Weights of a small mixture-of-experts language model, trained from scratch on English Wikipedia.
Size: vocabulary 4096, 18.3M parameters.
Experts: 128 experts in each of 7 layers, a sigmoid router.
Below are experts of layer 4 (counted from 0) of a mixture-of-experts language model. Rows are named router (the router's row for the expert) and show model dimensions 0-127. Each number is 500 + 25 x the weight over its row's rms, rounded and kept within 0 to 999. Numbers have three digits each.
After each expert's rows: "comes after" lists some tokens at least twice as common just before its tokens as in all text. This comes from a sample of Wikipedia text that the model never trained on. Tokens count by the router's weight.

# expert 81
router:459519498498522471506512488454556476503497519501472456494459456454494469486459505469477479577479531523522483533525538482539518496494510438486495494532481517542473461514499504498490519468473456469537496483534514480501478508538488504468507528466507511500504498524496494518501529497498524506508494465510508475520487476521494508467518534480470497504469533524441516473516513518497476510487
comes after: "| ", "(", "- ", ": ", "the ", ". "

# expert 38
router:480524495499539463531509470479485434480482556497507504496506478495492464502448498521462515520474527469444516522530515521534492468494487457465475460530509527523507475516484461494533479525515501517521527498493504505500515512536513508503497534473526485447514497488474536550474494515504500523491475519549490489536522488521508554518503534521477536487471468489458502497511480528491481536510
comes after: "is ", ". ", ", ", "as ", "with ", "in "

# expert 59
router:465529440482509516488513492489547469496512512518470528516489501469439490501504521445492492516492549484495486469497526496483506520517509521456453509534498492511511480473498529486497485470516487498469546507496493500492517532489480493484533516491510491484496488492503477536493477511485447537454507498541490496484538450480458490488484455540469501508437505509484551497545518528520489545472
comes after: "C", "c", "F", "G", "B", "M"

# expert 16
router:439478511528521538503509496547528468514477476480451506512511488503487486532485505497469480526490523499519473518512477512513503478497475526512457497493484479510532496468493478497560488478526488483557518504482498467503492523487506520488527532442531519477516512515454490540541545526489468516478517515517483466465490475513500470509539520507516554507480492555502551466535539491499481499509
comes after: "- ", "″", "°", "• ", "Coordinates", "E"

# expert 109
router:474503464534497463520467421478507467473495509495459483502512478489506490484457492462490484485507515503492524476525534492498476508498488487488502503487502515509523464490511470499496480494503485479542486496524517513460504556491458497471576480513500496459466492530523466512447559490513506446486482461512488468497478449513515487507510518494473541505483542525483548517495498513493482533484
comes after: ")", "a", "|", ".", ";", "ia"

# expert 66
router:497512514526512487490530439486509456442446506464438487521498480510496489491480505505449482518477510518502514485519445486499502489488497470486489541521516487542514525524514448545526486498524497497530488496491499485497527532559526487484549517511569549458476469458497509531495541521511471483518495472515498495495536475499526499519474486485489476505475522500480504486513499492480478522496
comes after: "\n", "\n\n", "- ", ")", ";", "\n  "

# expert 112
router:496536506512527508510458479515474492485484519506466501483482484501464517512513482450489508487494509507426537467517474518502509446512463471466501494511529543507478494492537467511503504470491523450462478537519471501466493527523506521492501493460539540468490504471493487535476500494524489482506521482556490487484501494500481522484557517551507546475476461506516562489527521487483486480499
comes after: "the ", "a ", "to ", "and ", "s ", "The "

# expert 53
router:485562495522500480522504499520489497482481499505483485500490484499434489472498501493463523527481495492475517494550520498497497450515499467498491475514543494527457480468525514516492515464470486434459479534519478518458522540499500512479501486473525495483511495491482510499518550540514506487480515452552531487510510470535523524510557501534493516479478530502502560497497537529509469472528
comes after: "the ", "and ", "a ", "- ", "of ", ". "

# expert 29
router:521520502514512496527501494489545453440479464448496474498521508460490466518476482490502521508474519499464496511459489502506491474476491474467486501552476477534510501444503461524529493457507495469492512515510482496489522533485504472494514538504510523472491488496495499546515506532528478541478502480516497537455479480533464521481544473549502531454477489478461506460516481475506462505531
comes after: "the ", "on ", "(", "L", "at ", "ed "

# expert 111
router:457502467486553490508487483523488443437531500505494519491461466492493455493476536500519467508472527523501508455538466522501480477531516532458506465516521521548538487490493502459501484533477490499522507480496512491507478502534477477497526513499522487459462481480474512539499534497498544513515526502545498488482502498515470507513496541482489490444496489546484516515552503518483461520509
comes after: ". ", ", ", "It ", "that ", "which ", "where "

# expert 12
router:465543504492509504557474461474530476469503481500491484470471504528475498523489466472519505537478511492450525479482484505550484459493479500458499479486537505513497492515498482512551481528522464468485506519528467492480501532533521498463500502465493508496506518467506487500513516496519502542477467530541521494492532433518478537542525501503508531527436485520506553490523527506508499474510
comes after: "the ", "- ", "of ", "and ", "a ", "The "

# expert 18
router:478565512520527490518479499476504504486517531486469520466441472477497458516481519512511517508470527499513499490506517513488483480521506480486487510500520535547487478533494476540495464491512470498470489557472463474498546502501442461491520487504528541489509513479498483553463512527488512490483502507506494526485506452502465549483498553515503538488469474540483539464518492477469477528504
comes after: "the ", "an ", "and ", "to ", "was ", "a "

# expert 17
router:524503472529519466531482455542511479417489504532467489518513492475495502503505513488485506542491497500493538481506504485514481458500474474452492475533538510520478473472497506497530494508459455501481517555531479519487479516477440546490523502495550502474447521498477497531464529453505493501488512532536495484521481466510451499488499540503488519490501494512462505507521491528500487486515
comes after: ".", "s", "es", "ed", "e", "ers"

# expert 105
router:505560513529499459515450526497554480521493468459468508512499483544474463489485505489490481513479501501509490477512491492488478446535469455428479505524487504515517476479551512536514483526513513500516519492506537483472499529506475495489542517542554500468507484482496508542510495512480471507543493460544505523485497506483457506490495520522459489524490474510494549486528470518497494509489
comes after: "m", "M", "d", "G", "D", "g"

# expert 88
router:476535514495531485511488470462528497479514491497463507452474499505470472522473484492494490526510484504505520475545486508509518449505515478492483497505511561505521524527501513475479452481516466481493515550508457458471484518525468517484500515520516506465501503496491532523493529539547487483505489492507511480518491446520479552481517528519516497511438469551509538482528539543527480513462
comes after: "the ", "an ", "The ", ". ", "a ", "and "

# expert 80
router:475510515508501468502486500505519482469473495465472471472476504460460517505486519469511506508465544534486554526518534482526491470499486503481508490486527516504485488512473477497488515495517501448487503547494497473527529558517503472474535519473492535480467536529495515555527481490511495511524485453522514483498507506531490535498493503506500514499433529539505552479579544485499478499515
comes after: "| ", "0 ", "5 ", "3 ", "6 ", "1 "

# expert 121
router:504551460557535483482513497532502482478525481478493503487468481522487463490487503454498453513489530487509515512505521561525500503505470485438506460510470518535518481524487496510516487484533464473520504511498484504485464508505515512481494516432540509449466481491475528534458523485512496501500502520560504499460493493532494514478482517524487520476495511508490521495560510476552499487528
comes after: "the ", "The ", "a ", "his ", "mov", "rail"

# expert 78
router:460550500527536515527489505483540479499470550506504483504501450478481447477480523499482480501513545500479504516494538483516477492477513471503503460491481512530494472532491484507527455500523494505469516492507491512490526513509514484497508545456559499471468525500470541521497510492535465504483531498521484482514481507543489561536519502536502537497440459487483499460540501535489477501492
comes after: "as ", ", ", "er ", "was ", "of ", "is "

# expert 123
router:490518502506554466517481466504491435482519497493501437516506471518451512492435509495470484555507505480477476477495513510513499497500487460474478519529525570529487493531472500474534518496472506505503513531498466508490470548501473507488547527492546513458510522507481484480506530493501473474502491513504487490505466495511457508470464516508497519452490471538467538495500513540503507482513
comes after: ".", "==", "|", "=", "===", ")"

# expert 79
router:495515514506531474494515502503507519476484520504489504470512495459473484460505510477506489496480516526497504482520512481576484432486483500479473518474538500565507474515505483498493500503523512498477499531502457500501501503516508473472526501497507513453433549508496527529526480550523480491504483453528497491483488466518509501519496500525492543505437511506470537485572487505536452502475
comes after: "| ", " ", "0 ", "1 ", "2 ", "; "

# expert 58
router:492513433493521533514486482493536456450512493518490497511453506503473499507436515488499521506495501525488518486539481493549472490498493492484503501497497500523518489481488436496488511488446504502512530500530489502502522533499460485497544503459555504485459504475482501528475572493486519515512563504502525502481524487488494487476505479500502498485472477501531510434526507528518440498527
comes after: ", ", ". ", "\n\n", "In ", "However", "ed "

# expert 108
router:481518476518516503514479518492519461491499489532502455513462508492477493479508514492461458494444540497483514512510486509502500431498519464478506511485468522511493483525482517527495529499445495454540502486507475509518519514511459475457535491496512474450464487531499518557484509501484471521501538454539482458494510427509501504475467492488518494488498510529468529494506540531510477512527
comes after: "201", "(", "in ", "200", "202", "199"

# expert 61
router:477535517497495449490498531494510488465478517525466499498473488493435494506478498520506483559482499508496491453510468511505490487512468516462489508581502515527534467520524467520491502512467440511505495514500480485493488535488540486488497526498514523456490524500520488497527495524480471471518500480509453474502506440509476482488505491535474544475478485536475556511500525491473452513528
comes after: "the ", "s", "c", "C", "con", "ex"

# expert 4
router:462557498515519492516483477507505468473482499511483471455463462496498469540462465472507495519504517514470476487506491500493511461471509504496480520511530506558475516519463508520511487507468494492486501541518485514526506511566478501502509516509496506495511523509490500565489490516514504503496532473499504482504526477517486551541518516487511500484463502516418552516562534538512485535529
comes after: "| ", "the ", "of ", ": ", ", ", "- "

# expert 22
router:476501499496519520487525494479547479472514471525472476490494457468489503491454503468502534475457519513500478470489500504484498462503475434414426478532484502551496483552502479510526487472517476517499508487452488515509502525539468471513538495486522516490508496504488530519528498544501498483504482480506464483486494458544500512506463469491507504504499482533471533487498534494502502505529
comes after: "S", "D", "R", "W", " ", "Pr"

# expert 64
router:471521479530538478526488468467518477489469476507495460496512500508433466495474508497483473498433508514517501470485528540500469482540468534464491522523502504511493514531505499503499465506463500494501531502507473533525485514554510528469542515495521496501515512515489515499493505522526501519457505494511510444479487499493465510491539486501499515452455494554520536510533520549539449503474
comes after: "A", "P", "S", "T", "C", "B"

# expert 19
router:518508470502521514497506489536508460474513487530483490488503503472490497449465489476473503489440533508509492507496483501540518485513486483484482461503524499518496488524510486521477484512502464507497495530508473522493466533485497488466541542498505495485496512505469555595513518470477451523518495497538516481475537482504519503503524487470472537482434524495503561497515519491499431516506
comes after: "| ", "No", "- ", "6", "On ", "1"

# expert 33
router:490557527524545519501499514476485463458498506510423476448494497487473488495490492469479468488494540504472569519550503483499520490521480469478503499481507518519505531502499533464493516509462507482484475538532524466521482529510475504498525550498497514502501502490513506525500501540517485506474520484514462498519488481513499480502483491515500508454434485541505546486502523523519433496507
comes after: "the ", "a ", "and ", "of ", "The ", "to "

# expert 97
router:505536520475487496519489498482502482487508485505450470459504460531424493479471503506461494491484500547460538464527514505541511475526476490452468507516451499546532491487489468514495492509539480525531487519487497533539535535511471525480540501509559511494476479525497477497481529512534496503512480489508477503474463467487503511463515464521533478512487498530523514479520504468525462489503
comes after: "re", "p", "con", "In", "in", "s"

# expert 73
router:483562525502522495525500471495497488491467474494489483498460491481492509508465489476480495562504509485510505507504518498526490482502436468472450503517509517486549508508502485546500520480486489480499497519513513492504493515491515499466507506536508524496528540523463503533507540529538482501495488476523442546491523465522474539504473487510496581506464510541487527459560479528522499499529
comes after: "the ", "of ", "a ", "and ", "in ", "-"

# expert 36
router:505513463520541532529495439485525505471470487461499442473519461530478478480505516513487519519476519504503484488521477502549479498498492425467503532518525459502504491547493520540481497522482484488499510499522475505510516494544497485512532561510501505508482509489489467514496501583514508501527508499545481498448491487488495509519512501502501530482457518531510534483542501490510509549500
comes after: "H", "L", "h", "J", "P", "j"

# expert 104
router:497515503503473530520503480485535447486497492469503467475500470497447483499494502471519504499438545500509529505478511490509493473512487520497483469528503511511489462533482494467463489513528497464478506500484449496478532518523512481452545507500519521466442499532484540544511522535489461467496507492487524484464515454536497539505495483490511520536450505501508525471548510525471460529505
comes after: "1", "2", "3", "1 ", "0 ", "2 "

# expert 20
router:482487485520504501503499474473488479452466473504464488484492476523479462474471456485436482508449495521486487487527483471513497486497484492457504505516565467505511491508538474497496493476479498495530490549519486505488506516532500519467542551485532544477497502518483536524476488489502433460505526480574525508517523479513504505503492464481506522490489522506507498480551476496466493535476
comes after: "\n", " ", "\n  ", "1 ", "4 ", ") "

# expert 107
router:498558501543545450495490500484492460497471519510435488465495495491481460494487533502452515489464523537514542516513505473512531481521505439464484476506487494490492493492500516491502515496527455474561509550498526472485498533539485512503505508458523511470466487500501545499487503529477489501534477476522460522497522482511511491500536527546502512490484528524516524476496514506523448485498
comes after: "the ", "a ", "to ", "and ", "The ", "s "

# expert 35
router:474540444500528473519502497468500449479521504475470503464464477484507469506441472474481486515486513531453495504502495477508495437536491461513514490480476470528513492484534490503522478517523436453518507540496496469514516524506479492440539527492478508512496459519519510515486496525535501476508516464521484490487458523508461470525534469518476487511454498515488512500498504515522468497488
comes after: "- ", ", ", "the ", "of ", ". ", ": "

# expert 50
router:495524492503522500534474462462532445474481519525471464467521507485507494518480539508455486504495534519483514530484508483492502491497508480474429468532499462526526485505473497492517485487497515522514520522510475473503517482548502503487501537485513471428488512486502544505474511542529478512489501462531484511530536437468454472510510494511517509492489484487436500473543503520506477518518
comes after: "'", "of ", "in ", ". ", "to ", "for "

# expert 126
router:502519445497527487521524460461536488486499462475486488472463517509430514493459463463462480515437509476458524487514498540492514450515507502478513496504493512503542484485510513520477492487505473520488523512503452488499492480479509493455563526499500514486466527503502508504540524540469493515516497540505489475493490463511501505544510502501516497493441479498456522483510514539486493478463
comes after: "M", "K", "D", "T", "G", "am"

# expert 89
router:478518477518518524520515470521506429422500506469489490480518497506487519526482463485503498502471478510507527508495461533498508466524524493493509475537517499522496469538508491531510535474527500449486503516462459512493481541502505469476518543472517502458475456537490501535506540506487472497486509490509492536489518474499538501468519500527463507509443500479495532461492501523529456542519
comes after: "on ", "| ", "On ", "(", "was ", ": "

# expert 102
router:544501496499529518510480478463511485465500496499493476472480492509437500471467486456495487489519490529471534456540493524518497458514519514464469501518506474499509451494536500536498489488507469507469507520491459521528503517484526515462542518493516505474499495491484490495516509468489510510499517541553479453499484486526510486529504483538494490465457541513471596478512545481483490500510
comes after: "H", "L", "R", "W", "Br", "w"

# expert 25
router:485529473486538503492489496511534469475469515500481506474518498464500488523439512447497483526499563498505494467499518470530484458536519466497541499491518480502522488477489506503508499473465470491493527522486462473514517520505488498465563490454515528494479470482505526506502494533483498495526508507512477519470513455464490498545521470540535475509484507512545530521523514499562445470503
comes after: "m", "M", "0", "D", "l", "Gl"

# expert 52
router:499500473466530445496518461480534476457509477511500487468516473460507477486447499453477524521474480496491492510524505537527492512532506490457448500525496528521506469491504499540479493507511493486537525499497482518533488508489523522500555534489512514483491524506489505584530528520490464494462523481540473507454504522503498525498522503506492502509477525505482511472557483518538449528500
comes after: "S", "T", "W", "F", "B", "L"

# expert 127
router:473560511527552476509520497530493454441498518505469474472474479451511482467492535472501478490497533501509508487511545464515488463505506437486473471509509508540461454527506492517545513465497510520523517529514500514523497540538470501453502509496506519516491475550486529531490502498516510461483539489526488487510496501517515485524523522497522491523481498553502530490502536477519464483492
comes after: "| ", "- ", "a ", ": ", ". ", "\""

# expert 27
router:450516520475514515551527478453513448440511496522482483487480504468461448499476472452508493546490522478493493511508544497511484501501467500519447529515473480505499477517486488514504477505467512460507535563511496507507517514500524504481551539474533509505449536516473507510487505535477463501507536454502494532504491494506522504541511508496501529520503472508528512494532500527480457512490
comes after: "U", "O", "I", "Al", "Y", "to "

# expert 100
router:472519492520503527519489495497501460499485488514471478458488520457474469456490533467507497505467517525471486493543485481528516446507501498459474482512508500514503508524503501562492508504504458491494492526493483497503469570516505482484534494499500489494482529504483515523496504513520508512514470475509501481477486461548498548488520492478491551464425489488470567515551526486492467545511
comes after: "| ", "; ", "(", ": ", "- ", "– "

# expert 65
router:465488503529539463514533430497515471475494484497496486503486449508470487494488468462498483513471484519481446502480548472522453488481484471505515537543524508530492525486473487486547495476479508520530526531466496481528490530531481526472554509480534520464508485485477487512519526513484445473496498531503518461500500459476483522513497501495511493468452492539479517501501505527498487540515
comes after: "\n\n", "\n", "by", "s", "Country", "ation"

# expert 60
router:504563481505493491529500488451501498464515470504461500504467514454479494480485534454464510507433513466454499493486473490529510498482488485492490469514507521527522486504461491506512506480515478507476510545509490461490512536484486517503509510485491478462511503487502482520514470486531511511505545526525474495504480486547453517485489470547509537489473480509457582484540505479497525537524
comes after: "the ", "a ", "The ", "Bl", "his ", "-"

# expert 69
router:474550471494516533521504507462496494492516492499491518463474469491453491489450507456481495536472535485515517478520553473507497477509522488507501479502509483522528507525489468482494518515505479503491511506471490481491524515476513509503578514478532503480457482483508509510486501504511497459513556537557468492462495445545471504539528533503494483503471517508464488496517533517525468564493
comes after: "s", "a", "es", "e", ", ", "ing"

# expert 86
router:485530439492509473515481503499490477504525527488460467447495489457515450496466538505507491534455503501525496496492519490555509481523500489484478513496515518509491474521495476543527515502449482487477491511485532489502512513532479510485516501425531497481516498532477501565472532529503519499467505443540500506488529482518477531530524563529471484492495507531498525516533495500501496471513
comes after: "the ", "a ", "and ", "- ", "\"", "to "

# expert 74
router:507515465483532476525479500548518464471515508481490513506515451459516505496474487484491470544461520497483517520511529539567512475556481489464517501511526510529464451502504480502500527494489481477482516488446485501539514546513515490480542521500486526480472472524536510557517524503490478502509491486536480506458533492531480505538513512515487548479444516500497505487506517538501509497524
comes after: "–", ".", "| ", "201", "200", ":"

# expert 87
router:516534461503498519498488455492496468483501500529459478495491508454509503485492492475432491535502512504465489517523522524514539491499479499484497505550470499512508491542506489510498532502453503470523517503485489484495534547540479523454504552501495496452481540480498525531508562520514467514485529512513459512501512458502473505502497489499483555496483495523455493472545490541540482510545
comes after: "the ", "of ", "in ", "United ", "during ", "from "

# expert 63
router:484514487524534503511512430515494477484481491460490463494457509477448490494477531464481518494428490467487520520521534547508455485544495507491473501518529517523497479525509500474504465494492485495485484483455449500534488482516498468444568519514492544491489509480466513528466498496486501509522529513525495493483468484520493486521479530477507513525480513486516534500567491502493485502487
comes after: "K", "ak", "k", "Sh", "h", "Y"

# expert 24
router:485510457510516480545544487508496470475498517538464469488494496491486492504468502513437514485484490460478515476539534479509493454474502467454502505547527490505525491483508488509510519523515502464506503517547502531506486565487511531474531489472573516481473521498524520501501576498477497526489497501491508482507475485475493484510498487510502491486487469512461560495484538516545468502478
comes after: "==", ".", "===", ")", "int", "es"

# expert 115
router:500558536502513512534463448498520498447510532487491497502509484463503488512486494468499530517441500494496548536497519494535494493500476483500497468493530528499519479509504502537475474504521471500507489505529452537494491505533505507421536520490534554501510522473494515545480532523493485461477519481505478493492462457552500482510501504519475555511452493497507527504500501523514472516521
comes after: "-", "–", "/", "2", "1", "8"

# expert 62
router:465548528499504529542472516466560473454478526523464497460514468478507460514491511488449531525494531538481517517491529522518491496488457462507478486488480509513509504487464487511494465493509467523504502506518498468468498498542500519450511536480522509470478534464465547510491532480502451470487515471505481476518487440513492493481487511528475520522478472494477487487509510534503464507529
comes after: "of ", "non", ". ", "from ", "e", "to "

# expert 110
router:493530524555519489531494503468486479498482512481457493500467489472466443446498505475512508517431519519423486515489509518561507474517518477459497499496516517502470478533499516511484538506492494474509533486492503480492486540480450521454508486506499531482470474506499480498495495481473488497488536477529506465520511490530486490488474529525502516527442515504482541496493500506474473548528
comes after: "| ", ",", "(", "201", "200", "–"

# expert 94
router:459535469522556502492526480498512472452498516538456500495477490529479499487504541479497480494485523514518528484537521488507532455514533478502465513481493511528559450521515486527520526477476475462480490487497457539493502514503467476459517500466543530469499520530472484504512508536551499515526481507512480505509525471558481530489505481482494502486497509536509549507517500478525470485538
comes after: "and ", ", ", "was ", "He ", "he ", "an "

# expert 41
router:516518513530553433538510482520532458493481534500470495505499475523486474517480535478481488520479529500493467512513515529499497464471468473535488511533512510517465506483499476490505474488471482454496515517502469473491508506497505466482506526478540491426521538499474488526502535530515468475494506531508496485476472475485436498533532492529541492492496524529513517470477533478507449513535
comes after: "\n\n", "==", ".", "|", "- ", "== "

# expert 56
router:488524484496520500490509477466514479476493542464476508465466493461500457528500526465470512562469495511452570518560532497500482478536500472445471465502498496534478470523501443484507504483483477486514495541504503472472465493501501508477524532479526518504477510518501503495507495515508456512496484458541469488496489491493508497525517511545501528530440476511503506459477487505482484508512
comes after: "the ", "a ", "and ", ". ", "The ", "of "

# expert 43
router:495508468518503520549494459511508477479498506478466502521470480460457515511490526507503499513464544494501517498536524478514525490480484522511512468487514513508496508468476530510482482514523490487539513502494470513531508589525484511446600501459505523447494521550470494519515492501517477514491520498498512465490504435513468523502527508524488513483490518525489530503531522503527506512508
comes after: "3", "4", "1", "2", "5", "0"

# expert 101
router:467509477511516471508508492487536460470483496503466467534507480458477493481476471453487520553438535531467485528545518482557511475481482462495511508539511476518494484479506521523482504472480487491518504477518492531502481554523486533444519526498515495519497500524460489511508510476514519510480487516493475472518467494535501469483523465488504486520472523519451539486543530503511452508486
comes after: "P", "S", "N", "C", "A", "M"

# expert 23
router:505516489536515499524473505486494459461458525462486504501495492483485506498490532501483509546415530515480525496536530496528510420530514465480528514471524527502477457495478497546509523504465491458541507466502478519565490522519481485453545494487514515488481521529506494521523525515498507487508521495520509498496484441545488515498489502502488541504497499511496535506517495539484483509498
comes after: ".", ",", "–", "201", "200", ":"

# expert 9
router:469550456488515497533491464510500476484485503525495480465459516522466498523483503446481490496470497501490475520548526504492509474493508488491468503528515504497490474547525485556497517493506437457477482521491498519489533533521506511473510495512495483483494521504504483525526543512540496492506524496524495483505510506505512500553510475483481551524485508505451545467584493534491503559509
comes after: ", ", "| ", "of ", "in ", ": ", "the "

# expert 92
router:506542463526534515484499495526495483488504476530487499487488517485480479492481515444473507505480507504521471522529481502501548484497504438504483503510539480496486508521477456508508488466505450474488498528535499522514505549476482493477539550480503513447518484514506506563539545487484457539510488485545492438494527477469515489490494519492500519476489528508499551480498497537493445486505
comes after: "|", "| ", "\n", ")", "|---|---|---|---|---|", "|---|---|---|"

# expert 85
router:480506522501554494557515502426475487474459511524464489499499465484481495461475494469501461510447507534480482500497513492534482447520481511488508489518508504529511469506523473459515546499501489484482518484533505494503524487508500516488517540507524487447490522513506539507524493515514485493509505489576529500467502495475494502501519510559529539522482508519477526472541534533525463511510
comes after: " ", ") ", "0 ", "1 ", "% ", "— "

# expert 3
router:438556497507557472515504477473493456437504496489505480438447497486461517499487541494510501494478526485465508514537521509501471488500524497493499503498527510510468494490508514538522529474507460490496492534514486511533477509508459504470527546501508515527509517497444506530506484541522515500507481449510529467518482501533507515548522489488522531517466494531458530512511527503496479532510
comes after: ". ", "a ", "o ", "an ", "i ", "y "

# expert 40
router:474558498480530493529460506521533438468475507507491507481487510462513487498492516497498517525496520505462544501512510547544474503504483482489489499528497488511523473507504449530503495467508493520507501490475514485528479556497493482479496532480525534466456517470494475546513519542504468512478481471529469537503514483510485509545510471543470564502484489529489502457482492523500462512549
comes after: "the ", "of ", "a ", "with ", "for ", "and "

# expert 75
router:470529481495533514483502514488497466481544490511476467494490529505484498475459487452502486528482488525489515485518495494511459455536534486495460477518493517527495478521506537507544479510488484497492507496515515530504497518528472495420511551450505482503504568497520502495478497529523509517490536498589469493491499475489478479497503516511518520490461499530518565513543489509523494482508
comes after: "V", "H", "Ch", "h", "v", "C"

# expert 45
router:487546461485519491480452499485514493498498509448459513497460456453508442488442484482504520512477505484485509493518511517513478493545486511485465501543539485531519485529509516512566518502479466426513492515502522503512516495529498482495572543469529549478492526486474472519532503487496489479478503520510471514497457504503489497494484506473492524507493489481493517500519491503533467518530
comes after: "B", "K", "T", "S", "Sh", "b"

# expert 13
router:472547497501526520512498500496526450500507489486491480435454503487476465523490473451498484493480567485490500526528531480553487471513503466463506487522504499540464482524517508522497513497492466491531503554521504507504475523528484478432510488490490528524492496519507541519501508508531466513503508461492509465505465521536506486526496474479478508509475506506456486494566499499495445525520
comes after: "| ", ", ", "- ", "the ", ": ", "of "

# expert 120
router:487531519516503518531478504483495461514470514491493503517477459478486512482490523482475485518462502522486492503483493517578527430535507483467479515500508498526477514508491514546529517508525487460499562488467523490521504516484503496482535500470494517483459518526512493522514506487508501507482484479491448465458506503482509495530490523512480567497455517531466563476541530467475474522505
comes after: "| ", ",", "′", ": ", "°", "("

# expert 125
router:489541490540520499533453476499487469469504494492467493470485493520457467488518496486504512494480514489492499483501514522591500471506503510502473508521505518513503466532497464507492491474509493455478478492496533519481483574490458497493520501524558507465496489474461469511505479502536530519511503492518501467500531503523488542499507473494477548430509521502477553496500515490503482559500
comes after: "and ", ", ", "the ", "to ", "as ", "a "